config = dict(
    router_score='softmax',
    num_attention_heads=2,
    rope_fraction=0.25,
    qk_norm=False,
    init_std_qkv=0.0555,
    optimizer='soap_variant',
    weight_decay=0.0,
    schedule='wsd',
    decay_fraction=1.0,
    max_seq_len=512,
    train_tokens=314900000,
)
Below are experts of layer 4 (counted from 0) of a mixture-of-experts language model. Rows are named router (the router's row for the expert), down (a neuron's output weights, with its number) and show model dimensions 0-127. Each number is 128 + 32 x the weight over its row's rms, rounded and kept within 0 to 255.
After each expert's rows: a language model's description of what the expert responds to. This comes from a sample of Wikipedia text that the model never trained on.

# expert 4
router [126 105  93 179 136 149  84 149 152 165 151 102 169 103  75  85 123 160  80 145 112 110  76  97 126  84 119  94 154  90  82  98 129 124 186 165 128 197  94 160 153 159 181 155 170 108 164 177  93 141 144 154 128 101 165  96 161 169 114 110 118  77 170  96 171 142 160 123 163 117 168  96 107 170  85 105 185 120 160  95 154 105 133 190 159 110  76  92 138 125 181 151 180 155 114 181 142  99 141 177  98 128 127 122 111  98 141 131 132 154 161  95 100 147  92 148 172 152  90  89 131  86 151 107 184 145 131 120]
down0 [114 107 149  96 112 177 122 151 123 125 182 129 142 152 196 148 145  42  91 151  95 139 129  67 109 121 140 175 160 135 172  73 162 133 162 147 124 112 121 190 137 159 130  69 112 122 177 145 162 106 156  89 146 119 121 151 112 123  84 129  49 145 104 147 115 146  91 117 105 168 101  93  85 190 134 112  94 171 148 238 137 145 113 157 140  74 168 125 109 122 191 102 168 162 154 119 134 121 123 108 136 128 108  99 189 145 111 113 137  75 148 148 133 174  99 162 162 119 147 123 160  99 153 104 184 117 124 118]
down1 [133  84  85 112 151  87  78 142 134 115 169 119 115  85 117 179  70 164 105 132 109  87 108 132 140 160  81 119  92  86 120  88 135 128 117 156  66 131 138  86 155 137 105 147  87 115 134 119 160 129  90  94 123 115 113 132 130 110  81 146 109  88  96 129 136 138 126 178 147 138  82 143 100  94 120 130 126 149 105 201 155 143 150  62 126 101 162 133 132  99 149 188 167 178 108  66 123 154 138 131   0 128 123 137 173 128 166 139 166 152 168 127 110 146 126 186 124 122 126  70 148  89 118 191 120 169  93  90]
down2 [141 183 141 168  91 102  85 104 126 125  84  99 167 179  98 132 162 196 159 179 101 109 137 133  40 135 179 103  73 208 133  88 105  95  52 140 172  99  99 118 140  80 107 155 184 125 137 103 145 140 206 117  96  95 126 164  51  93 120 150 121 154 142 137 138 137 132 118 139 131 137  72 168 126 164 145  98 155 176  93 130 170 133 130 130 155 155 113 146 102 169 112 100 149 142 118 141 196  91  91 125 104 131  96 148 128 136 179 179 151 117 109 148  94 105  98 147  95 113 117 146  87 123 127 143 154 124 139]
down3 [105 135 123 104 153 137 130 105 142  87 100  84 194  79 146 116 141  80 168 115 156 143 142 139 137 127  94 220  76  85 116  62 120 112 167 121 115 112 118 105 108 135 131 134 104 216 197 153 115 143 190 110  98 152 160 126 105 109  56 116  90  65 128 175 117 124 149 143 135  63  86  95 124 133 175  95  65 124 148 135 113 118 154  79  78  86 130 145  63 139  81 166 140 172 139 131 142 155 147 108  63 149 140 147 160 125 181 132 128 117 109 132 136 142 123 155 119 122 167 124 159 115 102 165 118 116 176 156]
down4 [148 102 135 141 112 148 140 104 125 174 139 186 141 134 136 149 151 105 119  94 187 148 164 107 177 109 151 146 135 120 186  52 153 130  97 138 175 135  93  72 136 130 115 180 150 101 111 125 193 123  98 114 144 151 171 118 148 122 103 103  82 106 182 158  83 118 176 159 146 145 143 151 154 175  89 131 129  91 129 126 106 191 140  76 102 131 141 165 129 121  68 132  97 119 111  68 112 175 128  94 103 141 160  91 122 120 114 132 113 144  85 111 122 129  98  30 235 126 117 120 172 147  76 121 194 150 129 122]
down5 [185 161 133 148 142 143 151 107 107 110 134 164  89 144 110  89 133 126 156  95 166 156 111 180 111 162 151  81  84 148 125 100 123 118 102 121 112 205 173 128 143  71 130 166  87 154 105 123 116  56 138 123 117  93 182 180 175 108 140 150 119 123 126 169 194  92 108 212 138 153 125 141 115 123  91 134  98  72  96 151 122 107 138 193 123  84  94  74 103 109 137 160 120  91 118 112 132 187 142  96  98 135  92  92 118 182 138 199 117 167 143 136 140 107  77 147 104 134  63 155  70 141 148 173  96 120 123 128]
down6 [128  84 139 177 178 153 159 132 111 152  79 108 130 143 128 126 200 121 118  88 133 158 120 100 114 112 174 159  82  88 151 158 145 131 103 146 131 122 131 129 134 162 155 135 137 142  85 140 104 174 152 118 188  79 126 122 132 112 119  90 114 186  85 171 104 133 199 155 123 116 106 135 148 134 119 180 146 197 119  82 145 160  84  75 156 141 117 143  72 169 157  72 156 168 105 130 172 115 105  54 100 103 170 146 136 125 127  84  94 117  97  79 118 167 119 181 154 189 189 174 144 180 150  96  81 117 152 143]
down7 [157 119 125 116 161 129  92 144 154  97 184 143 147  98 150 158 139 117 138 167 147 114 128 118 175  75 119 110 113 105 153 105 146  71  93 122 135  93 170  69 108 122  26 124  73  97 121 106 162 122  81  81 154 112 136 167 169 155 135 153 170  99 116 195  57 140 115 102  88 137 196 116 105  89 112 132 104 149 121 136 162 117 132 119  97 122 164 129 167 155 138 119 129 132 112 107 100  94 183 136 159  89  50 110 129 212 169  86 123 101  43 184 122 141 133 124 117 135 153  99 127 114 149 111  85 162 121 127]
Capitals, digits, foreign letters. Single capital letters, digits and accented or Thai characters starting names or words, such as E, O, D, Al, ó, sub.

# expert 27
router [113 100  92 166 142 143  84 155 152 166 165 104 165  93  81  86 114 149  82 145 107 102  76  96 125 100 113  97 157 100  79 111 131 119 181 161 126 188  90 131 155 164 198 148 164 100 169 177  90 134 134 146 134 103 169  91 155 165 110 135 120  71 160  99 185 133 160 137 170 133 174 100 116 167  78 107 182 121 166  96 155  95 132 191 155 104  69  99 138 113 171 150 177 158 106 175 135 101 145 166 111 122 109 130 104  96 128 142 113 158 174  99  93 147  96 157 170 157  91  85 125  89 152 100 185 135 128 119]
down0 [146 146  65  88  98 189  55  73 140 162 127 116 131 178 122 143  92 105 181 131 120 109 163 160 138  69 142  98  93 109  80 180 130 156 106 156 102 151 156  83  60 152 153 101 130 154 112 116 106 156 172 141 149 147  75 104 146 144 134 134  89 118 154 124 209 160 188 144  92 157 127 164  64 144 151  93 139 141 147 108 135 136 159 124 161 133 113 198 157  76 113 166 173 123 150 175 129 147 153 145 141 102 103 144  99 148 110 116 132 153 116 141 139 220 138  96 124 151 145 125  88 121 192 141 167 133 122  85]
down1 [121 119 152 184  90 156  39 130 129 163  82  92  71 183 107 203 126 140 151 112 143 149 185 123  93 163 139  65 143 111 131  91 126 144 181 129 127 144 171  87 127 108 130 157 129  78 129 129 122 151  92 149 176 134 141 121 138  75 100 148 127 122 151 148 126 110  90 163 113 126 137 109 156 131 152 181 115 141  90 104  98 120  55 130  72 147  75 114 151 121 131 191 123 131 125 147  86 143  94  92  38 112 143 136 142 100 163  81 121  94 156 106  83  66 120 130 166 120 131 154 189 101 103 133 134 174 168  87]
down2 [138 103 139 169 158 175 175 103  96 112  87 180 148 133 154 127 166 119  95  74 124 109 133 113  96 110  82 131 198 117 172 112 107 125 142  89 130 122  77 119 117 123 118 129 163 153 128  87  60  95 148 120 124 127 130  92  45 103 137 166 163 170 172  76 134 190 129 136 109 155 131 118 180 166 131 149 162 124 144 138 139 142 164 130 152  71 132 171  73 153 100 187  78 174  87 118  86  89 102  93 130 133 110 168 165 102  73 132  96 138 134 111 112 126 171 137 123 162 182 127  63 144 160 154 110 193 170 103]
down3 [102  94 150 109 116 102  69 154 164  87  99 124 175  97 100 157 133 103  70  98 166 160 188 135 143 152  83 176 160  88 152 117 131 137 108  88 143 165  97 130 190 129 110  72  75  79 102 130 149 142 170  97 140 112 173 123 144  99 149 145 117 100 108 186  65 101 121 171 107 132  99 103 128 141 150  81 144 188 156 111 103 164 120  88 108 122  83  95 121  88 118 167  94 125 124 122 130 101  97 158 121 134 134  96 159 157  97  97 163  93 191 167 126 131 169  82 162 194 165 179 112  90 126 128 181  84 170 113]
down4 [135 126 136 139 130 156  86 144  76 189 171  94  75 123 102 127  84  85  94 165 153  96 140 158 160 118  83 153 112 106 173 199 127 120 104 116 131 139 135 165 158  57 115 170 151 108  88 107 131 123 117 107 140 110 162 105 110 155  72 143 167 210 128 113 144  90 152 121 125 131 150 122 102 113 150  92 120 144 139  79 149 187  74 179 107 123 113  76 125  84 161  80 110 151 162 235 157  99 113 112  80 104 141 133  96 139 126 128  81 175 172 109 122  87  87 145 126  95 140 120 139 168 166  75 152 142 147 156]
down5 [109 119  78 114 111 118  94 139 138  99 152 128 108  77 152  80  86 110 182 140 118 156 190 122 117 125 113 137 108 138 176 138 100  63  65 118 151 148 101 159  77 177 111  86 112  79 165 105 155 109 145 135  84 115 168 108 168 103 120 142  66 125  95  84  99 123 169 187 121 177 106  97 113 105 129 134 147 168 121 160 111 121 104 114  62 135 120 133  67 126  57 203 163  71 143  61 130 151 136 138 131 117 187 121 106 174 155 146 138  90 128 125 135 120 168 120 153 155 116 191 116 124 200 125 153 146 133 159]
down6 [143 117 127 149 167 173  95 156  83 118 137 116 178 117  73 106 148 171 136  90 107 137  86  52 145  77 161 110 143 162 193 130 125  87 132  90 166  87  89 127 180 149  83 160 142 185 136 131 127 124  96 116 162 162 116 182 150 172 174 162 148 147 109 152 106 137 192 145  97 126  96 113  91 133 114 103 165 111 160 158 155 195 161 175 121 107 116 132 130 131 138  95 177 130 141  69 122 147 147 152 111  78 113 105 125 105  46 116 183  71 134 143 180 119  73 123  97 101 101 135 137 136 138 110 181  73 135 110]
down7 [ 99 126  97 171 155 171 137  95 152 109 138  80 122 111 156 135 166 100 153 153  80 145 163  93 106 113 182 176 156 164 125 103 201 129 104 146 143 171 163 119 115 149 201  98 119 165 103  80 159 133 107 133 123  40 101 143 188 165 137 159 144 100 144 107 169 100  92 135  80 155  84 152 150  99 135 147 140 187 128 168  87 123 196 149 162 121 116 109 183 157 188 146 134 126 141 185 157 147 120 131 156 183 162 113 142 159 150 158  93 144 145  99 115 142  91 128 124 145 125 120 157  90  61 115 159 127  98  61]
Years and two-digit numbers. Century digits 19 in dates after month names, and two-digit numbers 41–47 in tables, chart positions and counts.

# expert 24
router [109 106  94 165 149 144  93 159 140 174 156  98 169  98  82  96 129 153  90 143 116 108  83  91 118  96 139  75 151 100  80 111 136 117 187 150 129 196 103 124 157 162 207 153 179 105 172 182  86 124 134 149 129 108 175 100 159 175 118 122 117  80 171 102 183 136 156 132 161 125 168  97 108 174  87 107 183 111 169  91 151 107 136 187 158  97  97  95 134 132 174 143 176 152 113 171 130  96 154 168 120 106 109 127 104 103 130 125 119 163 178  88  89 142  99 151 175 147  99  92 132  81 157  97 187 135 142 116]
down0 [124 121  71 105  98  66 135 179  86 133 178 183 108 111 122 136 137  82  99 146 138 106 139 141 119 139 123 104 166  92 120 126 115 135 153 105 149 105 120 123 129  76 141 150 146 177 144 119 134 135 122 151 110 131 117 175  98  64  70 170  99 110  86 110  98 211 117 142 164 111 143  96  98 114 125 120 124 153 133 110 228 109 153 161 113  64 114 130 155 104  83 125  79 162 116  86 159 136 156 135 102  99  71 137 133  91 163 222 180 128 130 154 107  87 159 121 188 198 143 120 142 157 141  97 101 183 119 153]
down1 [173  98 125 145 127  96 140 195 114 125 140 135 142 133 102 119 159 104 108 112  98 162 176 100  84 104 159 104 111 107 192 107 153  92 117  95 119 100  78 128 129 144 157  52 110 106 147 175 107 125  98 108 132 103  96  77 144  89 120 102 113 107 102 108 113 134 182 140  53 111  95 170 170 137 156  90 124 129 196 123 162 150 156 107 104  83 122 123 149  99 131 145 166 154  60 133 147 109 227 131 107 105 171 129  94 107 105 124 111 138 139  74  93 127 112 110  78 172 194 154 190  85  99 104  92 117 180 101]
down2 [153 156  87 192 107 146 119 159  67 116 119  75 145 165 148 100 123  99 151  83  94 119 101 123 158 126 190 122 122 148 111  92 167 195 116 109 134 121 131 115 149  87 115 123 103 161 168 103 105 155 122 102 111  99  99 129 144  70 136 184 134  94 165 104  98 147 103 157 146  96 134  63 133 172 136 203 142 163  90 134 142 123 144 172 157 116 136 153 172 172 137 167  74 172 149 130 122 215 181 174 116 141  89 153 124 103 149 138 100 144 175 160 107 179  94 125 125 152  76 196  94 134 164 154 177 116 134  89]
down3 [186 146 133 111 108 182 145 169 137  64  63 126 100  77  57 154  94 165 148 132  66 170  78  82 131 191 123  91 135 113  93 200 120 161  90 141 170 171 150 131 138  91  87 172  65 137  96  90 143 140 137 127 109 174 128 113 103 159 153 160  95 132  95 139 152 141 121 140 106 102 116 115 139 107 145 108 107 129  89  58 171 113 134  68  89 119 138 119 137 149 121  66 146 163 129 108 107  46 121 153 168 153 135 112 109 141 148 194 119 149 129 113 108 139 133 125  76 144 176 159  94 141 136  96 135 152 107 157]
down4 [107 121  83 128 125  89 164 181 111 167 151 163 164 118 150 148 111  98  91 109 171 115 106 132 112 131 135 127 179 123 129 182 101  84 161 133 176  92 124  99  92 179 107 142  83 150 132  87 113 126 103 109 151 122 155 139 113 139 142 115  75 124 115 110 102 135 172 138 173  93 131 129  51  96 122  40 108 139 126 167 106 138 114 111 157  92  60  47  95 108 169 105 143 103  94  88 180 111 119 132 151 142 145 122 107 163 173 195 156  74 125 154 154 169 140  57 162 137 138  90  83 122 136 134 132 139 203 183]
down5 [163 179 112 156 105 135 127 155 150 122 100 107 121  76  58 122 185 144 167 141 135 180 166 157 144 139 108 134 153 112 164 107 155  98 170  91  97  66 136 109 138  78 119 144  94 130 164 133 144  97 133  81 143 181 132 152 184 150 125 155 170 170 137 139 169 124 154 118 157 147 174 115 147 109 152 143 164 159  81 130 136 155 135  49 152  65  51  97  79 145 158 109 158 128 120 147 106  95 106 100 152 118  88  99 155  87 153 168  86 105  99 176 157 141 119 112  95 117 155 166  37 155 178  90 145 107  96 110]
down6 [118 124  89 108 149 112 109 170 175 169 180 153  79 184 183 119 113 123 162 134 145 101 118 136 142  54  69 113 150  99 117 149 130 140 128 151 134 202  40 150  90 128  77 106 107 110  60 188 153 119 112 115 144 101 132 100 171 106 168 105 167  67 122 141  86 132 141  98 123 126 100 149 191  71 112 130 176  82  99 117 104 147 162 129  52 172 159 114 134 139 117 120 140  78 150  60 148 101 125 120 132 128  73  72 140 161 127 114 137 113 112 130 137  65 122  88 114 142 129 147 108 128 146 158 131 150 117  87]
down7 [146 175  92 146 118 142 144  94 124 117 155 140 129 145 118 114 141 152 111 133 121 131 185 105 180 127 111 149 124 108 101 112 116 133 152 129  77 122 102 125 130 144 101  74 190 160  89 111 134 162 138 167 126 187 115 141 102 183 140 159 189  95 132 119 212 113 133 117 108 123 110 129 155 138  71  98 132 111 232 111  50 171 190 138 110 153 151 134 162 155 147 193 134 124 127 125 114 102 108 144 150 189  79 118 157 132  66 133 106  78  86  84 100 120 151  91 158 176  65 134 101  73 134 121 158 124  66 124]
Brackets and name endings. Opening parentheses, colons before translations, slashes and word endings in place and institution names, such as Kunstmuse-um, Japanese:, Zoromdougou (.

# expert 25
router [185  85 114 142 112 167 100 161 160 148 146 109 132 101 131 129 127 132  97 158 101 140 107 115 165 135 131 114 202 146 111  95 168 127 109 123 112 109 132 185 153 108 138 152  54 139 105 145  64 145 120 106 179 110 146 134 162 135 139  80 154 137 168  93 145 168 141 164 104 109 166 126  84  95 109  87 133 131 197  88 112  75 168 138 147 101  55 106 156  98 109  71 136 168 129 191  91  63 117 141  84 151 156 105 147 130  80 167 183 239 123 126  86 115  98 144 158 109 127 112 100 107 116 165 146 158 138 120]
down6 [123 141 140  84 163  97  30  71 124 126  92 139  89 113 117 181 167 144 161  99 138 122 146 168 161 144 105  98  66 173 129  54 149  87 208 126 158 159 124 108  89  99 139 100  82  90 126 109 145 101 114 166 105 140 171 113  95 115 132 124 142 169 113 169 119 127 126 124 120 136 133 182 123 139 117 117 132 125 126 141 134 104  63 185 114  98  72 125 139 101 104 154 174  79 192 135 121 123 107  80 143 192 140 129 106 126  94 134 114  90 150 103 166 169 138  94 124 217 146 174 109 101  80 121 119 142 158  94]
down7 [ 91 126  79 139 108 110 156 132  74 129 119 111  98 119 173 101  98 119 154 137 141  81 156 136  47 191 102 159  61 146  74 113 100 128  90  99  76  81 129 142 193 157 107 114 171 102 127  84 156 116 158  84  68 145  89 112 161 115  82 124 117 140 149 154 114 146 176  81 102 112 173 146 165  76 144 151 187 121 107 113 189 108 106 142 151 161 112 162 140  93 153 119 109 190  96  82 156 164 139 149 129 105 191 121 101 100 103 166 110  92 122 151 120  99 120 104 111 176 170 139 182 107 183 160 131 126 132 141]
down8 [157 167 123 177  60 125 111 111 128 138  91 109 122 101 117 176  97  98 123  60  95 126 169  95 110  84  93 141 137  85 130 105 120 130 129 106 145 163 146  91 117 114 146 109 111  92  85 131 107 207 119 125 119 138  80 171  64 126 133 113 179 122  96  58  91 139 118  51 108  95 185 117 158 114 137  96  56 148 120 124 165 161 149 153 136 182 122  72  67 146  80 135 111 195 153 141 143 135 127 189 123  87 113 135 142 122 131  91 115 187 163 134 111 117 155 135 134 123 146  85 149 117 142 138 144 179 148  57]
down9 [110 189 109 157 149 126  97 160 136 135 139 185 121 139 141 153 165 151 173 145 107 126 147 202 146 101  94  63 101 121 154 108 167 103 123 166 115  88 187 117 108 138 133 102  52 154 146  92  75 122 111  82 112 155 130 133 133  77 147 189 154 155  94 165  74  88  74 154 187 108 146 131 104 162 109 140  99 148 110 141 152 180 127 151 194 154 110  96 117  67 127 159 162  81  84 143 135 175 124 120  95 106 106 104 153 136 131 156 174 144 133 115  90 151 131 121 157 126 188 113 148 155  81 101  98  82 135 202]
down10 [102 141 110 160  82 180 181  96 186  89 124 122 143 100 164 151 174  62 173  71 152 125  90 140 114 103 189  91 127 161 143 101  97  86 129 162  95 138 134 157 125 162 224 111  97 148 121 191  52 138 137 159 139 115 181  88 163 143 147  79 133 146 142 106 113 166 133 111 152 143 141 143 139 128 101 103 125 107 146 137 129 153 135  99 189 146 155 201 122 206 128 126 128 130 107 124 136 146  92 135 118 109  94 144 138  96 118 111 187 135  71  75 117 156 128 165 122  95 113 122 139 139  97 166 164  98 152  60]
down11 [113  95 149 164 131  51 136 124 165 193 118 132 112 154 102  92 118 127  67 181 105 109  98  99 123 138 120 123 107  85 125 139 124 135 134 174 123 153 156 111 127 109 133 132 173 132 120 142 166 121 141 149  91 109 125  88 109 105 150 132 199 104 200 152 112 106 185 124 170 130  73 138 174 153 155 114  97  83 127 177 120 130 144 158 109 133 123 211 159  88 118 105 151 168 149 112 159 182 112  92 138  84 146 143 113 114 200  78 100 128 191 209  67  94 107 133 164  63  84 140 136 117 116 139 142  74 120 115]
down12 [115 155  68 137 112 140 170 114 100  80 145 122 128 178 209 100 139  91 150 117 178 122 124  70  60 108 107  88 127 153 137 133 123 165  86 123  97 102 102 148  84 122  63  92 145 128 146 154  80 137 127  85 117 120 139 160 147 128 148  54 103 146 164  95  95 122  80  69 174 119 169 155 125  83 113  92 113 112 129 122  97 144 195 100 147 174 105 107 169  84 148  87 118 120 194 117 128  86 130 171  93 148 175 119 118 144 110 162 150 148  51 113 129 135 154 153 196 107 159 131 140 119 147 193 122 132 107 144]
down13 [ 88 153 160 147 134 127 136 118 144 183 161 149 160 168 102 164 109 111 156  84  94 100  48  84 155 105 203 163 199  86 140 136 139 116 119  77 151 149 122 138  97 149 152 141 134 130 144  97 115 121 142 125 139 124 132 102 166  77 127  92 170 147 174 164 123 121 108 177  91 127 151 124  95 146 108 104 163 173 184 120  75  54 140 114 154 164 155 135 105 151 127 106  76  70 126 105 145 127 140 147  59  88 188 122 161  98 170 129  60  94 135 117 103 104  92  90 171 133 113 194  86 152 144 109 137 174 146 117]
Vowel-start word pieces. Short word pieces with a vowel, such as O, I, ou, ab, ap, often mid-word after a capital, as in COSPAR, macOS, Division I.

# expert 33
router [118 109  94 164 145 143  90 159 146 174 159  92 162 102  85  89 119 157  86 145  97  97  77  95 124  96 124  93 149  97  73 104 142 116 187 164 129 192  99 140 158 158 198 155 170 113 168 171  92 135 132 153 124  96 180  95 165 164 104 128 118  76 152  95 187 138 159 125 172 131 166 103 113 167  82 109 184 112 164 105 156  98 129 192 153  99  65  99 138 118 174 152 170 150 100 172 131  98 152 170 111 129 104 123 102  88 130 129 117 151 166  99  94 137  96 154 171 156 101  83 123  89 146  95 181 150 140 110]
down0 [114 118 107 149 133 173 164 119 105  91 107 125 162 111  89  72 124 114 109  69 151 104  88  97  94 134 137  53 142 136 106 186  47 129 137 154 120  78 104 156 132  95 143 213 116 111  86 149 113  44 136  65 113 101 168 132 164 130 133 104 120 143  74  90  97 128 111 125 134  66 145 199 156 125 129 111 131 191 169  99 112 133  95 141 104 163 133 167 112 115 133 137 137 102  93  88 159 103 138 108 141  85  96  87  74 118 183 148 152 154  79 124 130 135  94  81 113 114 153 140 163 114 118 152  79  85 140  88]
down1 [144 112 110 145 103 167 114  87 129 173 160 171 144 112  93 114  95 132 104 152  70 134 154 113 151 124  76 161 112  78 103 168  63 111 123 140  81  72 190 120 177 104 122 115 195 124 172 141 128 116 140 152 147 145 153 119 130 160 190 138 149  93 126  78 116 161 104  93 194 155 129 153 108 164 110 115 176  82 121 108 150 117 119 127 178  82 136 132 124  39  84 106 121  90 162 166 116 100 116 122 244 147 199 112 150 131 118 108 150 128 110 135 204 117 130 136 114 110 127 125 126  92 130 117 107 155  89 113]
down2 [101 118 155 112 173 103 181 135 136 147 116  93  30 153 126 126  96 139  62 117  83  92 156 125 114  52 133  98 127 156  89 134 138 158 114  99 176  73 125 170 175  95 149 117 100 108  71 168  88 142  97 172 124 169 174 198 152 112 191 136 107  89 137  89 159 148  65 110 159 151 107 138 121 112  92 108 160 139 152 153 111 119 155  77 123  97 122 148 130 155 136 156 177 137 120  79 149 110 123 192 126 175  95 150 134 119 172 105 138 156  81 129 143 116  74 132 143 155 147 126 136 157 130 193 103  70 114 133]
down3 [147 132 121  51 102 142 138 174 103 150 124 217  96 160  76 101 135  94 124 115 155  95  74  78  95 140 154 134 136  98 115  93 134 142 168  75 136 176 187  97  85 166 113  61  82 144 134 188 155  94 103  71 124 150 141  96 101  58 124 163 143 146 138 127 151 154  87 105 136 127 170 138 114 160 122 137 100  87 144 156 128 100 107 129  90 132 162 162 148 104 120 187  91 124 154 131 122  99 144  84 118 142 104 104 151 146 100 118 134  97 169 185 181 122 115  81 136 210 143 131 111 140  87 106 131  78  81 108]
down4 [112 170 114 169 115 118 127 159 110 164 108 122   8 106 161 163  77 139 116  96 120  91 186  92 127  60  85 129 132 141 205  93 138 130 137 144 164 103 108 121  78 129 112 109 140  85 123 107 175 100 153 103  66 107 134 119  75 121 136  99  61 127 192  92 175 131 143 164 140 157  92 142 140  89 114 126 148 119 181 132 188 131 125 159 115  93 113  97 153 167 143 119 179  91 129 101 131 170 138 131 118  76 130  96 122 146  64 125 184 135 136 132 121 146 144  78  97  63 145 115 149 124 116 118 144 128  74 110]
down5 [104 125 147  93 110 116 192 138 116 108 150 127 146  97 119  88 109  74 154 157 174 120 156 117 150 116  88 212  88  83  72  98 106 127  86 179 150  94 125 123 144 150 102 100 117 147 194 111 145 166 149  89 119 162 138  93 149 125 188 133 125 143 109 134 124 157 125 112 139 147 122 135 149 146 145 163  77 132 112 128 132  83 180  67  44 158 149 123 133 174 172 109 146 121  87 102 165 142 115 126  74 159 160 140  58  81 132  84 117 112 156 135 141 104 142  96  68 126  89 144  77 154  52  84  72 143 150 149]
down6 [169 171  67 134 107 108 156 106 115 154 146 167 144 114 105  95 148 137 116 107 146 164 128 141 175  99 155 141 108 112 134 164 158 150 130 136 134 120 100 108 109 146  85 138 133 142 126 151 140 156 104 167 124 157 149 110 129 125 178 178  92 146  83 119 133  68 162 170 169 101  81 187 127 193 187 153 103 169  51 105 100 169  77  65  82  98  96 158 149  96 113 130  96 107 124 197 192 125 111 146 104 142 215 125 172  67  79 151 150 127  98  95 111 182 119 163 136 151 125  97 189 134 114 120 133 110 131 145]
down7 [162  70 141 145 171 114 151 101 190 182 180 112  99 158 173  93 125 147 190 131 153 152  85 108 136 128 194 100 160  99  70  92 113 103 192  65 117 142 165  95 147 192 158 128 125 165 148 160 105 128 138 147 144 163 122 101 136 109  90 117 141  97 111 146 176 124 157 102  87 112 105 102 128 141 123 112  76 154  90 161 165 145 108 146 144 102 119 130 108 161 164 141 121 158  92 104 111  81 109 143 160 183 190 112 159 106  76 153 115 171  83  78 106 126  69 175  96 141 155 106 140  99 146  82 144 163 185 111]
Table numbers and dashes. Numbers around 38–45 in statistics tables, en dashes, plus and minus signs, and "et" in taxonomic authorities like Li et al.

# expert 61
router [111 105  94 156 145 152  88 149 148 165 162 100 162 116  81  92 116 150  85 160  98 104  74  88 141  94 114  80 149 103  85 120 134 133 182 147 124 184  92 134 153 154 187 147 158 117 169 176  91 149 132 165 146  97 167  97 158 169 105 122 112  84 154  83 188 134 159 119 162 146 170 107 119 167  81 108 181 108 167  96 153  95 112 193 156 103  56  94 123 120 175 158 171 159 103 179 116  97 149 169 109 129 110 118 120  87 127 136 124 151 181  99  94 138  99 145 169 149  86  89 111  83 157  92 188 137 130 111]
down0 [105  93 112 161 138 150 101 126 161 134 149  93  66 135 147 118  95 115 149 139 123  63  54 113 101 101  51  99 171 124 188 151 129 151 113 132 147 154  72 117 191 149  81 100  81 148 100  87 174 142 115 123 122  99 128  62 142 101 140 111 130 140 133 148 122 113 117 113 146 154 131  92 115 103 141 115 137 133 111 137 132  97 185 129 164 168 166  97 154 120  69  89 120 138 100  74 224  95 141 150 122  92 169 101 162  89 100 141 111 168 160  92 138 162 107 192 169  69  69 133 159 158 131 138  97 139  83 102]
down1 [134 118 180 119  98  85 133 139 144  95 175 124 164 167 142 139  72 149 118 116 158  39 133 106 115 131 167 170 188 132 135 172  73 105  94 156 162 130 120 143 114 141  90 120 158  84 137 167 126 147 149 133 107  83 111 108 115 146 158 115 139 154  72 183  79  85 101 181 101  85 176 121  61 193 110  68 106 107 147 119 176 182 151 133  85 160 153 123 152 157 168 163 165  88  96  92 147 103 118 124 162 133 140 105 118  87 159 139 128 130 102 160  98 152 165  92 101 131 135 159  68  79  92 168 102  97 121 158]
down2 [119  97 163 100  73 164 114 154 122 148 155 167  64 137 163 111 122 136 173 140 175 142 112 156 108 155  75 139 151 107 106 131 132  78 100  88 108 134  66 195 136 125 143 150 162 108 133 123 130 132  97  82 114  46  75  78 141  91  93 151 139 130  99 110  97  59 185 105 130 144  92 140  93  79 143 125 118 101 115 151 171  49  83 133 100 101  96 143 164 118 164 133 116 188 142 140 143 156 156 120 171 102 137 114 132 129 150 217 153  89 162 122 128 149 143  93 132 143 134 121 169 131 116 120 157 121 135 226]
down3 [133 137  98  57 136 132 163  96 147 134 147 128 136 136 183 135 155 147 152 111  86 115 144 154 117 163 148 135 165 143  84 161 117 107 188 132 151  93 149 142 139 139 128 134 166 151 146 145 145 138 221 133 182 149  56  98 159  75  96  96 146 107 122 163 136 141 148 135  91 119 168  95 123  70 156 139 137 135 137 145 182 102 118  70 123 188 111 105 126 167  54 183 167  39 103 131 100  96 120 147 147 156 123 121 177 145 181 113 125 194 118  93 160 100  95  79 143 117 161 122 130 140  78 155  63 113 151 115]
down4 [ 43 119 157 128  99 123 123 142 113 159 140  93 149 154 108 107 123 127 114 132 105 177 148 134 154  89 123 129 173 119 144 182 131 105  66 120 154 146 123  98 129  98  70 125 168 130 109  91 156 104  89 169 114 132 110 115 109  36 184 129 137 129 139 111  88 136 121 131  90 142  64  98  85  78 189 118 125  88 137 167  89 159 110 118 137  81 155  91 154 109 136 175 198 102 109 108 147 148 129 170 134 144  84 123 105  86 109 227 118 114 164 115 141  93 131 114 104 164  93  98  96 110 107 127 146  53  99 199]
down5 [115 152 137 159 134 122 121  65  92 132 123 142 119 155 146 113 153 113 120 148 110  95 142 160 135 107  96 151  75  91 146 136 129 145 117  91 178 168 176 166  67 102 147 170 134 113 100 116 185  99 125 111  95 139 132 168 171 127 147  88 188 113  78 161  83 142 126 124  99 125 136 128 134 165 172 102  97 128 117 109 126  45 151 167 186 143  12 109 131 124 188 104 107 102  83 123 197 109  89  62 129 103 112 151 154 124 189 169 202 117 133 124 121 112  95 135 126 130  97 192 169 109 109 127 129 136 152 137]
down6 [110  98 171 104 135 125  95 148 153 145  92 108 173 104 146 155  94  62 127 144  78 173 176 118 135 161 154 148 113 145 136 191 138 148 146 108 132 133 143 143 140 118 180  55 171 146 106 179  76  54 132  72  91  54 154 179  95 144 163 157  87 190 179  59 126 131 143  91 140 139 137 116 144 123 156 158 126 120 106  74 107 143 111 111 138 137 135  97 104 133 154 130 194 133  77 145  93 155 105 163 150 136 123 168 136 121 129 155 118 123 177 145 103 101  98 147  56 115 209 111 112 113  94 138 106 123 175 116]
down7 [ 94 179 121 166 153 166 131 118 104  92 134 140  80  88 169 114  81 103 114 113 117 107 154  90  71 135 128 145 143 157 116 119 211 101 142 116  72  77 143  85 176 153 112 154 121 136 156 156  95 134 100  90 158 108 162 192 169  65  65 111 106 182 146 131 102 130 129 103 121 115 149 155 157 160  64 110  93  92 132 104  64 175  93 125 136  94  78 133 131 120 124 150 166 184  66 155 137 165 124 137 105 119 177 129 104 192 142 115  67 151  90 146 176 115  97 123 122  84 132 132 187 136  94 140 129 142 151 111]
Range dashes and figures. En dashes in year ranges like 1913–1915, digits in figures, prime marks, "million", and capital initials of names in tables.